config = dict(
    n_layer=12,
    moe_layers=[1, 2, 3, 4, 5, 6, 7, 8, 9, 10, 11],
    router_score='softmax',
    groups_per_token=3,
)
Below are experts of layer 2 (counted from 0) of a mixture-of-experts language model. Rows are named router (the router's row for the expert), down (a neuron's output weights, with its number) and show model dimensions 96-127. Each number is 128 + 32 x the weight over its row's rms, rounded and kept within 0 to 255. Numbers have three digits each.
Before each expert's rows: a language model's description of what the expert responds to. This comes from a sample of Wikipedia text that the model never trained on.

# expert 58
Description: Words in career narration after was or his, such as named, first, won, became, served, part, called.
router:129094100136121136076148118224113123058104149165146163148103129165104100120130142096094131143129
down0:122125146140126118135122143152153114196121104100120054136145110133163116110123137074180122142000
down1:136112126139139135119072116168091133168107135145132128114151214101160131163145129143066145183106
down2:088142138184090155118130097127143149111129184068124102143124087128206131106144152115115091065158
down3:144113128209195078181169111130122189153134093129082152135114114131077127137153142136144121158128
down4:128148074167133110131126207083184136181133154137143132122130125056133128108132160157142128128048
down5:187069151103067166080118130107132130119121205148160140072111178138152128125142109107157132190097
down6:117119142032149131112094192138163130175144053085106127133120122119191137140155131115146042131128
down7:159107106143144133151132140155118129220106101108186139144106105118177148119167135173128085035126
down8:127117106058100162155171125138117157096129220122147128121123168156175143134119109132152177129087
down9:098158120111137105098122107090155167122136127109119092118117116127153133093051115127134123184118
down10:189115124105219160082112176136107141133075084128090140129114108120125145154120162084095179160121
down11:112091132104126179117110120128127133147159091106166142137109089103161067098097086089174127126132
down12:148126142125098204125166027128137170165154120110128142113162098096129139140123129150025124068133
down13:058130119152134122125064122138146124155072160121118120128148134106099141127180101079136146129141
down14:137130096077137161163136071163151140080137155114176146128109173172106033195162123176128071125086
down15:139154124125131185122080114161139146149160114157099122135086131160125130106131093072141139129140
down16:151173129012134120110112101151114161029124154123145116142124076162159128123141117094081171144085
down17:135098110098149117123140126133130114129149166140124160056114123135108081121134158150145092115103
down18:117139181156091123075120124137141103133154067080138143123047067154147132127155122129161125134125
down19:132098126133119112130142134161077055121133090129141076132179121130124230051125130146067157125185
down20:178107137125154048123190067126128097148112155124143107135128073129125110110097126169116113180168
down21:133140140174147121123103097087083108114154164134128119111112157150125156076131140113116198096173
down22:086094094201120159095185116098143125122173133149133129138000174080129163096092121177202098193119
down23:112163128118106108139116111103132128128166122160134130074163054083139148126136128090126115124089
down24:140140121179093227116139127071149095071131099154079101117140131093136101119139128092135131181127
down25:104123148116144129144150112156127122156124126136157182155093135122179146144208042128081136101126
down26:167149132083128179127130110147083154082118068101098125116146118129140104130161099084112161085140
down27:023122147152173060062137190062134167151134089099209130108100179128149134101183154106134128162061
down28:173166066071136149136112127152181158145120124170075134105146108080145110132128140182119201136115
down29:143125116130130190109092129088127127146141118062158085199136138129046121105148123116144132126168
down30:106120140140102145105079139119100255107152126090126064075131225136167100203149091096136129129161

# expert 43
Description: Field names before a colon in infoboxes and taxoboxes, such as Location, Genus, Phylum, Date, Coordinates, Born.
router:089175148151079127103082101078066118160118138139202145149094164140136140091111153055143194195134
down0:180113117098133144168137126137112095163175113093064116158158157085110142139104075143129156128167
down1:133108124133180130124118099106130129127157128123169089145144120136150137112090131133166125126113
down2:113117094137127139165078173172188134141121125125130156064095074128151176145069147156106236144099
down3:081207118132147096205127114125096059063129147126176085135059112178137150118131133127122149158154
down4:073153117064150165155127128123111106105134112000157099166155124140080162167124089140127140124150
down5:120097141141117128122125118117151130201033104139173133125165124096169116067075089140038127132130
down6:132141107125108164086124147136070111131136102182130110146121139133100123137184162125082138169113
down7:132126132127126143126130198118133099122128151155126120131124175128127147125153126120139128154143
down8:103164129147215050150114107072144130131118093097140182190150107135137125117200087121134117152134
down9:112085077131103186098122100160103077124135160123116138104109064138167130100190089132207110143086
down10:182133133009138143148105108122158090070106103160122125083123128099129120104094133092128054180124
down11:114082169129098110110113106115134061127127146170157122104057127142103197172135087132153136099117
down12:110101094045168180043131145149124121134117081065106127144237160122110133179139110138136114141130
down13:171130128176069107123186087112184183085143107070187092118073115198121140121127131156159060160174
down14:150061103133073186129109094125127202134114000149158156139124106133126132170096125149125094136147
down15:100133161157137136177130176135164126102155128116146115114044115080124172116131126133215137126152
down16:135126086101152150150167157081079146133128179136125172128124053080072154171153149102119143138074
down17:123069090113125128068167089166105092126132120104137133123190124110130103128130106084152180152135
down18:063142193154121124131070110136122054134135135082118170130140146131143101137175126123175166132133
down19:080103077137147056141071084131134091078098158133079146136106067132101092126206129133176112129079
down20:068142133143090069108125129120128119132104138134072116126157128154105133232052134135150136091129
down21:107127135123141141140149091177104143144128164142134160119131139146179063109125130188130148184090
down22:104116169082092081129187117080114128134164148101095135134126058113071189162135067124154096109110
down23:153127169118125131137124146108174097107153097166040098129132064116128115122139132135067149103136
down24:116129107121154068133127097087149159210222090094212105127150142111097127149133146103131165111122
down25:132189135128117093124104138127117025132182126155137130124134127110117157130071144125127111121140
down26:123122097195133179113132126174127165151073077121128136128130166089162182138159088127093139062117
down27:127134127130118143071137180080149067214159133109088160131150105139120135111163170135131107131145
down28:139116107165129122157151115169124150151179162121110149104122137122136131050136126143127049205099
down29:122137140126103085164142119135129190129113124056065124124113128138133100131129134162114123072157
down30:112059141175124129129128182240100129053130133087135116152134140112129070152089090120131137092130

# expert 60
Description: Qualifying adverbs, adjectives and verbs that take a following preposition or clause, such as only, due, based, regardless of, However.
router:148148075138129054125105091161174067157132177143077111144143151107129072112071132159058135090159
down0:150107135075124113085145052099132123130120044191142147058136130080159144124125115103140206119163
down1:142126070127148137135109062053119183117087088109118159072119130162128113133191074119125135142142
down2:128106179054130152075130112136130105130110137126176138130073101122127095177109083125123222116116
down3:050093166148128128107123195096119147141149118108119113111181129138160189134118118116109127139124
down4:128137134026134135117127134160165127089115129143119150139077102168139117088044177134162134158111
down5:066086177057142098079146111121073125177112124120228139122120118121056160129128084123157129109134
down6:062063182137138135172143122181138140118090137114113085129135122164176130147247134039134115136161
down7:144123132109127152116131125130172158181202127130110169129201107151125128144083142127177127145127
down8:115149098093097162128102132092134109142075078161100113135138124148084105130178145159129180126110
down9:189127147114128099127140164176179125131116139097140131147129154144059123080122111130125178137143
down10:087147133212141127091064144104089108127088128142096109088141136147102141130086164118116156141130
down11:109125153157129170141125120125255127086097163113151132179125139125149109072119137106119165131155
down12:129111127116068087155129135188172137146187137115044107126105105129149132130133106121056200193123
down13:218157117159143169104036113146130185153091061147063132111209151140147108100144085131162138118174
down14:129129114061132094104085156127137103164199097092132143155135154091120103078127180106100154129114
down15:073111169078124139119172142142116176138120065143128089167150158172040122162085079190152119091128
down16:087104110107121134159130143149132121105102166116104178167141224112133147081064097123105159127098
down17:071150154104129144129171116130133180138111119127163098051187079060121105148149180153136119144113
down18:160168133048129129090097116102175124089094147104109112112140088107129149133133127073002181127148
down19:146136124228108046114126109094140170151138107131174112137169134127126111131101089116150137089144
down20:137140209071123139105149119140109123169128178130136115138129133142113139102137111178148131107170
down21:149122158170081122125061192118124061143086160131082131130135108176138075125141087124100127110149
down22:175130129075098083118149117130139110124150148127185114131119135115206155113069090085083182069125
down23:077123097131150172099114148191065106029123155123133226112136128136135095150096145132068081156067
down24:126097143179086143103118094115096139137113110064140070109115146122131125124088184127083136117198
down25:132129057132125155063106156126077143081114183118149125115106123129100127161130090110129133135117
down26:146128105160110128107206119159103192096142147193173141123102125082105122141191137136204115132147
down27:113126104057195140107134121198177143071143189128154116130102147125134098159115128108125124116129
down28:078177129116130094152121081204134129107083138194148181160106211118067072131147076096153081119144
down29:160155119131124173208189126135211121127058131132156171128195126124140133155144138108119120127218
down30:122111112134129076138133132084120081114135139127086125197150209144126137133116048136063140166174

# expert 34
Description: Content verbs and participles after was, to or a subject, in career and event narration, such as referred, used, announced, awarded.
router:149105077163174110114184105158178103189137157158094141152158127126116064122078080141072127129168
down0:121105130218106121158123049071124141120082189105133140128110212108128145127203134114142131071148
down1:113091190131126103136123140098169126126133127144116159155196188132111134128108132140156137052124
down2:136149106128125131090101145127107195130147178120130115058153085099076148151165060129126138141155
down3:126132189104117155141121122130063117086180193121107092130168157183140122127119149107157120129147
down4:187089151059156131171135108145130111156176112097128170118170121147053164124149060107152169150097
down5:090129134101099117199000150115113125136148079116150144137158149100126126132174119122138141167126
down6:065134072165154177125076042128140134175128056166122159199175193169071189068081128107113131196144
down7:134137146112126123118088142102147135126146072097094117168143135125195112132146174129108130120162
down8:104132115095127133147150146090133217133132131138112122148183146126137131136078123147128134133086
down9:071126127126102144133129149157123190118082163154137119110172125121160121126145237111129093120157
down10:154181077183063133079116127091115125130092125131152134059109108205110192118150113108204101112130
down11:139146122093107160115128116209132151128104151141144108160117119123148108104126149161127159089133
down12:139060132104125148132184109138086106171144137160161123156112107172036071119053157111216160097127
down13:141157138120148160103194150197177109128118086129105132178127134155151127083110144100125124089183
down14:086177058182103142083113128129159134051182144123104130149151138175095148109190120128133140159132
down15:130127140104111092154090168126067127167145171166184127143046121137176123124119119153128119129116
down16:089058104054102136131189090072128113147123152119145156126130143050124191110130127145138113128156
down17:160127186055040133190102135137107120149127111130131120128133134162129070139096161140152158127077
down18:125144126108142125130124127106143116145109145088121127128124127133133155204194119132106161103077
down19:124144080115115121153165081147116132126159060110190154010129180098137176121134118123105124094142
down20:155138130000121124133112094142129131119162153129096176128142134138122099112163111073156115122135
down21:128129145096122075084095056150092081117150083152110142118227101124128055130129177188146128110118
down22:145105134128132143102159178083129073178157166132169039128155125129135140102117100133172079175120
down23:103120100122132113091133145121134143087123157135079112142082163141080095192129086196108146126056
down24:205127107128175101089124129131142155140114128098128121139149118131128171132136112102151165074107
down25:149115128093110163134073146140157116089133131112137135105118082096156133187035130153133122137139
down26:103130131133124141132095192160150114097119058136140127092131132115116195149150119154187118156094
down27:121144136113172121114103160108136063148164063100155136154091140064114103082085127104094120132097
down28:143130102158127105102092150129148000127121143150132133088099114108139135065100128136165142161142
down29:114110096245125117130123127152113112160169166138161145149140156120073067110126113085136127106223
down30:126104115094081143128132141128102081124131120077125082105134062093140128115079120180125129123147

# expert 24
Description: Word pieces in the middle or end of surnames, taxon and technical words, such as ral in Pyralidae, thal, uro in Purohit.
router:119159164044174074101159103131123119146161092130169114128149112159107147067079131172092139139143
down0:106128115161175175099140098131154143178128127144123087156140112151096115187154124071091127135047
down1:120099100148085131126113111178124158141171122103106144128045171129119128176087187121126117159129
down2:241106138132090054128160214140138138124116150062065133132129123139175103159146124098127145136122
down3:137140164145113105137172087095150107135115116127136129157149170128128141112164171027120202141151
down4:128154206158104114158154138192135185125137079131125159131088135138097133045091130137156146114172
down5:124112108124126140126116121095131080119167124140124122135129131124155229123144131180126139149123
down6:132134061153093117126132126089129096123125135093132029132123186096141179121142098143209137144110
down7:154180129073163123103136098119119111133108106172131135124127129135079096118114196115129166068154
down8:125128124151070126117113125107126107117128154164182110115152165080085127035095127127128150061163
down9:093082169099145111121125116163169112138083197128022136091088118085130108123132109101114119142123
down10:108139117129117128150150136167069148146107105134101132130127156129129131145133153189121169115125
down11:128120116152130123117150140122183162115125183133197134117194165089121158195249128126071140137136
down12:117146135173100171104107095105125161090106159157128139070130169143129129134176087104183176024201
down13:099101092067124109178129123122127146169129094148106105152113132120111069120149114124142145137138
down14:101116126069155106129041116245107089133139151106141125133116164147126202093064111212147124112157
down15:132126101153113135164111134085083133193135145125056116125166103114123146151133182127111166130151
down16:136109109122164141097116136104111099126133118161128129129141139150113056107065161130110150076090
down17:116134084037121134129137164118082099126131116127152153123171092132106159074091110109152095124159
down18:120082124125110153139138130124148159146122121125093177122152145126123121154087150144133093168093
down19:164084063144111131166185152179135131165117147106170121062075122133128121135137105100126118160097
down20:128134124145092121093155127050128137114092115117127102144167126088163187102175109118120132111123
down21:195119099119091126105133102103131214113137107142117124208161142111144117127161127116158102088128
down22:176184163126135083115138204044129158149166097081108077163132120137044101140152130075139131069096
down23:048133188182126100118174124050091139129132099101128129143098104182130157073125108151133162137140
down24:130109082125125133154195072052126140099147141147117155205140152164128056124168120165164095085113
down25:116104140184150255118221192083123165135134034182140103140142118148221123123173096074141079106125
down26:049133198107086145140111207236126171128072126111143119103131091098168122135137085139123116104102
down27:168123119130126133124128128150132103130124122197128163123136051154140168125132100110115087141112
down28:176126115148217139124124130211145108101157110062176121059203116146094130079135145120158136115182
down29:150127136134206110130078134089059119119116124158138124162202238169138161112150111187141159148125
down30:056097146133130126113120076129115127137080124113085133163119110209170085117093136101124147135194

# expert 11
Description: Heading words after == or field labels in infoboxes and tables, e.g. See also, Schedule, Release date, Position, Notes.
router:156160146151164102149120149102140054141083071178144143158105164160143137088087170175121155156145
down0:135146063164081116119148110110100169169140135129114130119144238108081115131116090114106161118077
down1:044146178125135138048123118153123135073150167129100112125139127089130162136115164075087146121123
down2:126131101063123063138097136141151107128153122148126115130122170116105152122157103128095154127124
down3:049135146149129121185092111148154116121165119110126103145114117114139158140123112112172125080183
down4:111142122095124137097122149110087137177209135043134096158139142096094098155081108104082123092086
down5:108130128167185131164078150127140112141111111151120129212133129104172078172102089145132110122124
down6:135144105182145129123093120171131125101172084145105128150123106156129109147142138063114096135121
down7:090189146104131127136053123083148155106117130130124142170132131155093101152160153173117130145089
down8:116112114077128136109101131137179170163171086159104132114141130128090094151125127127129132143133
down9:109049035126107112121200119125133098170125106190124147156238165111137142177170122171110134129128
down10:116122104128049159108145077153081177116146036126185084126122136118128121128112085221123144096151
down11:203106089105130162133038142068132158105145156135203095099122118152095155118135108155101154129120
down12:095151116130134109111000129126050022118133113133155172139079097136106185147132143134116129151195
down13:122157103177124133132192224133166132136198122061163083113143121121103179120123169129119141133133
down14:151125112117049091122129086143122039127145092129133128051124128118157148093128158080107126119139
down15:147106165137137119166112159125126139131125042157173137138099132082119190112102148095118134096079
down16:085108138134159084170145115121167154131067141171145138189129104127157112124061116128104182112074
down17:118135133109132139138079100196172083121121129147111144088150123167127135119129102097091119205132
down18:153087086095180133120127099144163127121124128159130019090070151132149185154122165018127152125097
down19:081130189117137139115124114125154163135098103128148150127201109131128129079057082080118132134100
down20:109118102128104086130189179134144217115117222129118101147104125124132076147110183137144104162114
down21:117145152127152144154116126172122127144131165102086149147211181105133117166126149130118148173128
down22:123207158105092134137167129139170154151127096119177128037157106119109178113100131122125141144187
down23:086204166151151107144130082111128149189123125149161194155131155149081107143148120141125129130200
down24:157161132132110144129054139129136099058140125128127135060148122136181121119176125111120159102135
down25:132123121110118132129145195147103123123129218057083187130053101120153111134147131166138111121084
down26:142120126113136056126089106140142120129124122207147123194160197109139101138196179082134114136125
down27:114069126126073121227141207128130167180140130106106146089124147142111128159141179092151066141120
down28:118128086104134129128116094102128134155113101138138140137130131154103184105138139149119117172059
down29:135116132106185182115075094122117122000103147178128155122105129060135139122053132138162197139097
down30:120178131126129108126146126116140136149063206129131166137164075102112127219184117139162088104128

# expert 36
Description: Uppercase abbreviations and codes in tables or sports lists (DF, MF, TW, PA, NS), plus million, days and years like 1984.
router:169092091119162107112046097146174117155111125063111154109150159079094123106112135197115125166145
down0:113139122171115133133103046209095139150133147155044139135141132113115126129133146122125110113154
down1:094135133101118078153120125204105143120147170139113141115124145146170111128070164156129100178118
down2:130142060131129111149132117127174135129204096132152151112080178049118078160093228148094057136140
down3:129143155205111138128130112143082187143127116173110107126111134130092132067112166130119153126074
down4:127141039168182110176077162152091129113118129129128125114143104099204149149049104152196110103136
down5:111111163167110091131089127119123089117138080150088093154121122128128082133169118124133135130133
down6:102091132120132125121102179165132088117202120120132113132131148182130203126098141113164131107145
down7:084111127122129174170099120058107160067076149180127163132093123158113138131128192129095136166127
down8:040123147041118128140117093161087133107145131100148138190128124138134146117111119111119140107141
down9:103131157120089125134126122175200120136157118135171174120185152113116089118106142127155067113130
down10:150128086099126140123130196036135107128129134153131121191042059101114134183152106119121142108126
down11:089125129077126135097126147132101114123095131055148172128134124128088217122105113142096189123095
down12:060108122142125136122120137126140157131133140129141148152141136112080126140176133171120108098137
down13:059095155144106124161216156111109184124130156147099049104154154129170136170115119181116133119094
down14:122140127098183134122146153177120128115110117140165072134117130109114159109119177141116170132132
down15:194104092037113063211195127091112121110103199109095127122169172151137142163127140132065125164098
down16:177052097129144141106131122171116101113157145121120120129124074130105134128129209136139096167135
down17:090148130123076137137170134185124110061133104129140202194085126126117123170203200144137144129062
down18:130246123187121165114119120109113195097140136163140117166110133141130107184126119128110128180154
down19:103137137079121149072087122129117130117106134125180075142162151148136146114045142132137115125073
down20:104093150163129124076173118255143085121102158092124118119148217128130095107070112176139088188113
down21:123089134080076117130129126147077139137109142180111094082145110145123142146131140150174125169114
down22:143093138186135139141062126054151148148125081108142146134112121156143132110120105125171143140096
down23:098137151167131139129136127104133072128121095122121105109107122117114135132135166153148132119122
down24:125122228058092142184125114151168173092133128137137158110118136123129139055098069154137216122108
down25:108167126106121150131077093122140087134137147097131090115145130113129100133122057184117128151145
down26:158130071059147093167115171151107056096118178109160134194235137126132128039087159168143125137130
down27:114070194150118152135134110101225068119133131114112133090133124192122123091096216192238088076127
down28:142128143087132161132139168140155141164068136191105145190095127098113109157128175112131098048120
down29:163135087081107138137102107172122120110112152126079119094098137083152128114118087121110114123109
down30:116092134110135127137134157097205135101097132174181069157136135078115086139140158076120135125094

# expert 4
Description: Common nouns naming works, groups or things, usually after the or a, such as publication, album, band, series, party.
router:167130075131113120101091097122137126082134115122128139101119181141099119125121172135119155134151
down0:146162138050083115109105161091131123146144129142074156107108108092107102137112111141151121134072
down1:103111087143129150070133089141186202118154114159090122159131124130106129149091081146125127127125
down2:071093219096119125067156148129084135105089092133104081139063146143128153144077129086112128101187
down3:087152120077145152098131132107094158139089132200041111160136141113079102128154160136136128112164
down4:121193125170200118166128104099129118113123141072141149130139155131124115158192113145125125105096
down5:122133106168104099084132085152126134060066128121129077146086201149145088157091170124128154165138
down6:140142139176151147096111113135105121112138130157111157131117151130175127130105116135134083124164
down7:156111126132125168070105126152049119125096176124111122126083130185102131139138158165147097119111
down8:094155112131094123111132082133134168095083112149132068128131077154147113104143136108160151108133
down9:130072158131148101155182032141159136124125180143138110055155132114124121215128150077127089128135
down10:130141121188106118090116104131157130143144101158154095106160133105126135160130189133131131168128
down11:144128105126131099119141132127118131095150136126133160115094163132175127118103127162121122130104
down12:112129122106137121085105130131115127028147203141160070131187120105113129124100124128124143119097
down13:126132126224115133079130121144101093201143087123162162152136165091202113129153124094147175109147
down14:148091105129071137175146093117115117183126131146097138163136176121091118150131186168123141128135
down15:173118094132126154135128152130212122145145143052162167148126152123196124136123071118112135118087
down16:089171190130101120054117171133084061213125182137113157153161176145135139123131087163181133118087
down17:110122127099119109175198145098114093119140124126140157158125144126106138093129134129075137161123
down18:127132138097132119189127142121147167118124179126124134097121133126095108129186152081114096154126
down19:129176151139129112157137124115101045097127123120102103112169100152137151079103148089072116141205
down20:145183037112143085161108143182163112083135165106094140149154097120145130113103124120073114171129
down21:139154078094115063107073132197142142125124128107160113203128144151118122112128130135109230130115
down22:129137158146136129026072109124144124148119105153148128126126121099182154127135141129164140167164
down23:127134132040128173122229142135193122115114088132161188130133144155124138074137132125148154115190
down24:103125118128132146116151169067155122150160125124143097134159097118148141123132190126162090128086
down25:163062199059161111140176125115149112117152152125094135147100048151151101130107191139094115167119
down26:125146120134118146124146130147152158127162098179065090119125097140155023119177201131126153127093
down27:154116117159133212149103128078117184147127143127146056046128055133114168146166093149176178117116
down28:149136172126139130092151122144117130186175120087076130115152114107123105087142156094171112121120
down29:116107110099115184106154107107077073119092125133083138125154123140156133131162123084120128110165
down30:126125096082141119105142127220102101139102123155087121167198090149131104128126171192078163136135

# expert 20
Description: Opening fragments of longer words and short function words, such as en-, inter-, de, un, re, al, in enlighten, intermarriage, Coupe de.
router:089136152126102129105055085095103126068163129080156129133101159171151167120084143172120105134108
down0:123086061087172135125096127122128117172152124138159118065055232132142128118103149126057173130136
down1:129052083138159110118137136153147200148171102157122128115131121106167092132108097134128112144155
down2:123197165194135129137112100123116162132120107127156145233138083200126177124128145157127154126107
down3:217203125065125114130138168091159135151066100129094105142126138127094095120094156122136125127109
down4:083135160148141142109102076138174126042092143130135143102126174181126128128113073131159072105111
down5:124147107128130136109167070176098147140065134158074097141141136144133091108119134128136149039129
down6:122135202139133090097099067158138157114099120198120142097109184128135144125135125165167124105112
down7:159136124097108174135147136092129090130127160092074097101131096130151113176133142169088105135144
down8:097133103144130132128113129115111052174102153099177083104129092120198134126121181134077013168128
down9:114164155210131184169125138103065128192145121172178057205080108128191089136131118137122123120126
down10:132000139141107148146221140078142157130173128037099118116126134115131139106164085103133128119120
down11:138125080122126102082158128126108140181063122139124109129127161149104134135119122184128127122113
down12:132124083155073148138135130129080170216117157145115074121113123115139130186125107156140070152175
down13:100123133140101131097124215125160117158177074065118111130093137125130117129102150146116122119152
down14:139120125184107125158074122108112109153138121127119081135073154091153147123148119127126111174140
down15:138127064067177137121107149138113172088119165125139078164142129116119107110157071126053126139099
down16:093148135126115129129164106153106128127117125126154129220105124153055144076127130132102176108128
down17:078086145128125112083178143074131156015134107147130159103141115129113142114044149151146093145095
down18:083199123145107160123149175106148109199097122138094158095069105130103163128125121173120168097139
down19:108153151110133125144123140093123096112128076053128107095117138105128184110071045113116109129129
down20:138086099095120160090160166129157145124142123093125130119126141149132105127131169082085154131150
down21:121133099095182157163124047086155134142158074135107110214145141158128071141128113137124130142173
down22:123134071173122131116131165140169172176100111126122124045113131127166130114122137061057037145123
down23:081132202148123076086102120115118165094164128124124131172026121125103131126123131134126138128077
down24:049129090094112082163104131106120134154119177145129130134107114125076122131126156121130068161096
down25:129114116139129152138157116175119099195067122193109101120147154096145126132151132109160122118135
down26:132101182181186109168133148118119123077138147094093109132094107103171170119155106133107126148177
down27:149099109115178068192102174109112123118153121136094133145156071132118133170135170134098060093069
down28:167118123114110134171140177088162136114140126095123134157103217058139120190134120133203125186136
down29:132137122120103128129127088176071072161124133104095128099123183127115117130157134129131135124119
down30:150173099210223085142089122109131134139178074141141132081117135133149055063122140127111106121130

# expert 29
Description: Opening pieces of longer words after articles or auxiliaries, such as inc-apable, calc-ulations, diss-ected, trans, can, be.
router:147109115181151091065065063157097142066130108100171160086153173145115143089068107179159110120181
down0:130145159134098108081117126159128158059123106147208157105145126122129190136131148149166138128110
down1:123077154132140116161113137150128120113107141122212125099133126146146225078122171128127148123127
down2:122111165137136130132116131165142210076108108085167112101124144139094119096059127127089152114103
down3:086090111231158130111137111085123121111138072130102158103136123140038023126095131097107126112160
down4:110024098146106117125131159113112117126146133124119116123095125128154133058116154122119133125084
down5:099084125255164151132127131100131146180085088156086097157098218038120159137135111171133153143166
down6:116156164046098075123128072146171143110105149126133179175163118097073128093108143138089101118171
down7:083118066144120146144142135184145120139124135093139142125134125159128134131134216130107137119118
down8:157121136110132125104149145126096120130130212104221119125132127129114112133106138131127172151141
down9:133151159115132169160140181218074187123108206148122120136079121138126135121105079125143170242133
down10:126160137149138133100164083139083087121060102056154108151136140119128123094120161149096210100189
down11:085142136194120220122135152043133153154129073163135072177158120119148143103126144120131080101145
down12:128128057111080109126107100120141127097038207101155127155131149130144107099084128113130073125117
down13:121119114122172100151180124129147131118089128151081109230135087132094108097188128070125087128133
down14:124133233040070114148162109228125145124145140130139130055140170162000118167113158124130133164099
down15:140127136132120154168113238172085111133130125131202092062111124125134116127172143134127129148139
down16:101133131129173115132113129211069062126135142128095144131138138120186231121081168223169108129208
down17:126097130124163129139080078164120121146184210128159137089115157101124153134130152092133101171156
down18:032104135146131138035141121158155131092159126100174142119107133100128114116179096125114128117123
down19:109114111204113115106118143110103145158117137071164128171044149226155113202125171137173128095135
down20:109192118141117089108132126128100185098134104124149081107123155150133126124122145176162121096106
down21:153125026138161079077095125074129134111201079220183121152159147125060128129110125157141128144127
down22:220063130179099138148112109120130137199126154137102120141159128114120088089130123106118134149187
down23:106161073159133131072109135106128143138127187127154154193121159085118133135123067128121080126110
down24:153123093116144144158121182034134134186120139125120092141098129081100136132190179139153113118091
down25:114146141169151095083191188132128095151132163147193172072172129131106143086048138136095080154136
down26:097127112110158151071120110104095144128195125129115133130083150124141098122154107106180129207076
down27:158059112077094123174161128166107143206157133125118128137171164138134156124161127114124107142142
down28:122190127129089175074132130049068153132086098126116154130060107127121118122148124117114123146151
down29:130123174148105152187109130132180038129073127124114087134130206195126130126128126122114114120055
down30:083145143118106128142115151189128106006102159078163132128105170109135124148138167138098124112143

# expert 33
Description: Content words just after the or a possessive, such as person names, team or league words and title nouns, as in Williams, Rangers, season.
router:139126145160163109097133101155161100150088082109164122153133167135145144079110135170129113156089
down0:122148129150104151178132127115183105152148139152097127153106073120118121127179144123113154133125
down1:151139142080150171092159093106126108129119118148086180071128099088123158135124135124108138105162
down2:133128122129061105132140121109156158130031157133142119137116098093181178104149159137115132189064
down3:189116100104181165122140079162156132058124114096088130123106164123074101137120107036103121118131
down4:164021093150124141117196117157145124104117136126168164115126137167125109113133132139098105124161
down5:147136171179091145146089119162166138128145159125142121129121155086146127074143151148136098118064
down6:128121122153098113132107054149188159180109094148151107115126154115115105129162186068141138139123
down7:120078131120166121122136142157154112102129146128173110122156120134117176140098103125110104116070
down8:123074194074125127113128119161137099127135105123081112131129111129131107128099151157122189098149
down9:133138119111112084082091155228105112120154103126132196081083133130140147109139124145130138117155
down10:145148132188114105137113103155147136129114124176170117119159060134069121117108137150115128123040
down11:160081130143098169083175135173086078113071093109122063112090114142130133118065183151105198062135
down12:126149104150083119140133147099124116134170097111136095115145155079123145090083168117122167131116
down13:139131145063162146148126090128108131134103094126181139089140157077124174096159128160114079126153
down14:085121129125130096132133153118129133140161174138130130127169070135136165081125140139145126160111
down15:107100129149127147122097144121237176106099072125136151129049091146142122159156132125126194092094
down16:090101169122130154122162132083138130183073109111082120125115106132143199143093112159120054103160
down17:126127115130159127166136056093176065089136197098164175113128140222120105093087135137124134125183
down18:139119055116025211135098069120113116164124130132122119130084105126130141117139113148114120143126
down19:115145161136123108116093163120099129136161153163109097132155118125123142096123083126093122122146
down20:203158156151176129098094114058103074098190147088142124102132187189109074117130102133199122108163
down21:113126147212131125095065090197149138064101134171109095087112142117107155093118123165134179131157
down22:141129135125126107105036098118129145090085086120113133149112121128144115144162124113211124180112
down23:124146156119127097122119149097157093133174169144136130126099158149140137137131149000161066138089
down24:126157133116125154106146157157106099132153079150151133132123145121069093160040034132114141144185
down25:054131151058097081127143092115139103108083085188143172075132141130128122113133131161127127123214
down26:124109143127128100131137209110123159113138112110092097111059135136120119133083114144126110142147
down27:061175140099096106126117124140086170135133140131098141141138135128124221129170158105142084148144
down28:128173154129105087142129069092129127112111130173132143153118137167070123117157154108127210091129
down29:128145133132157062118068130068171154156094123121154110125130151141129165061117178156128118215142
down30:154129079103110092150141128135099154132125163069132125201122142180177150120134134133135114122152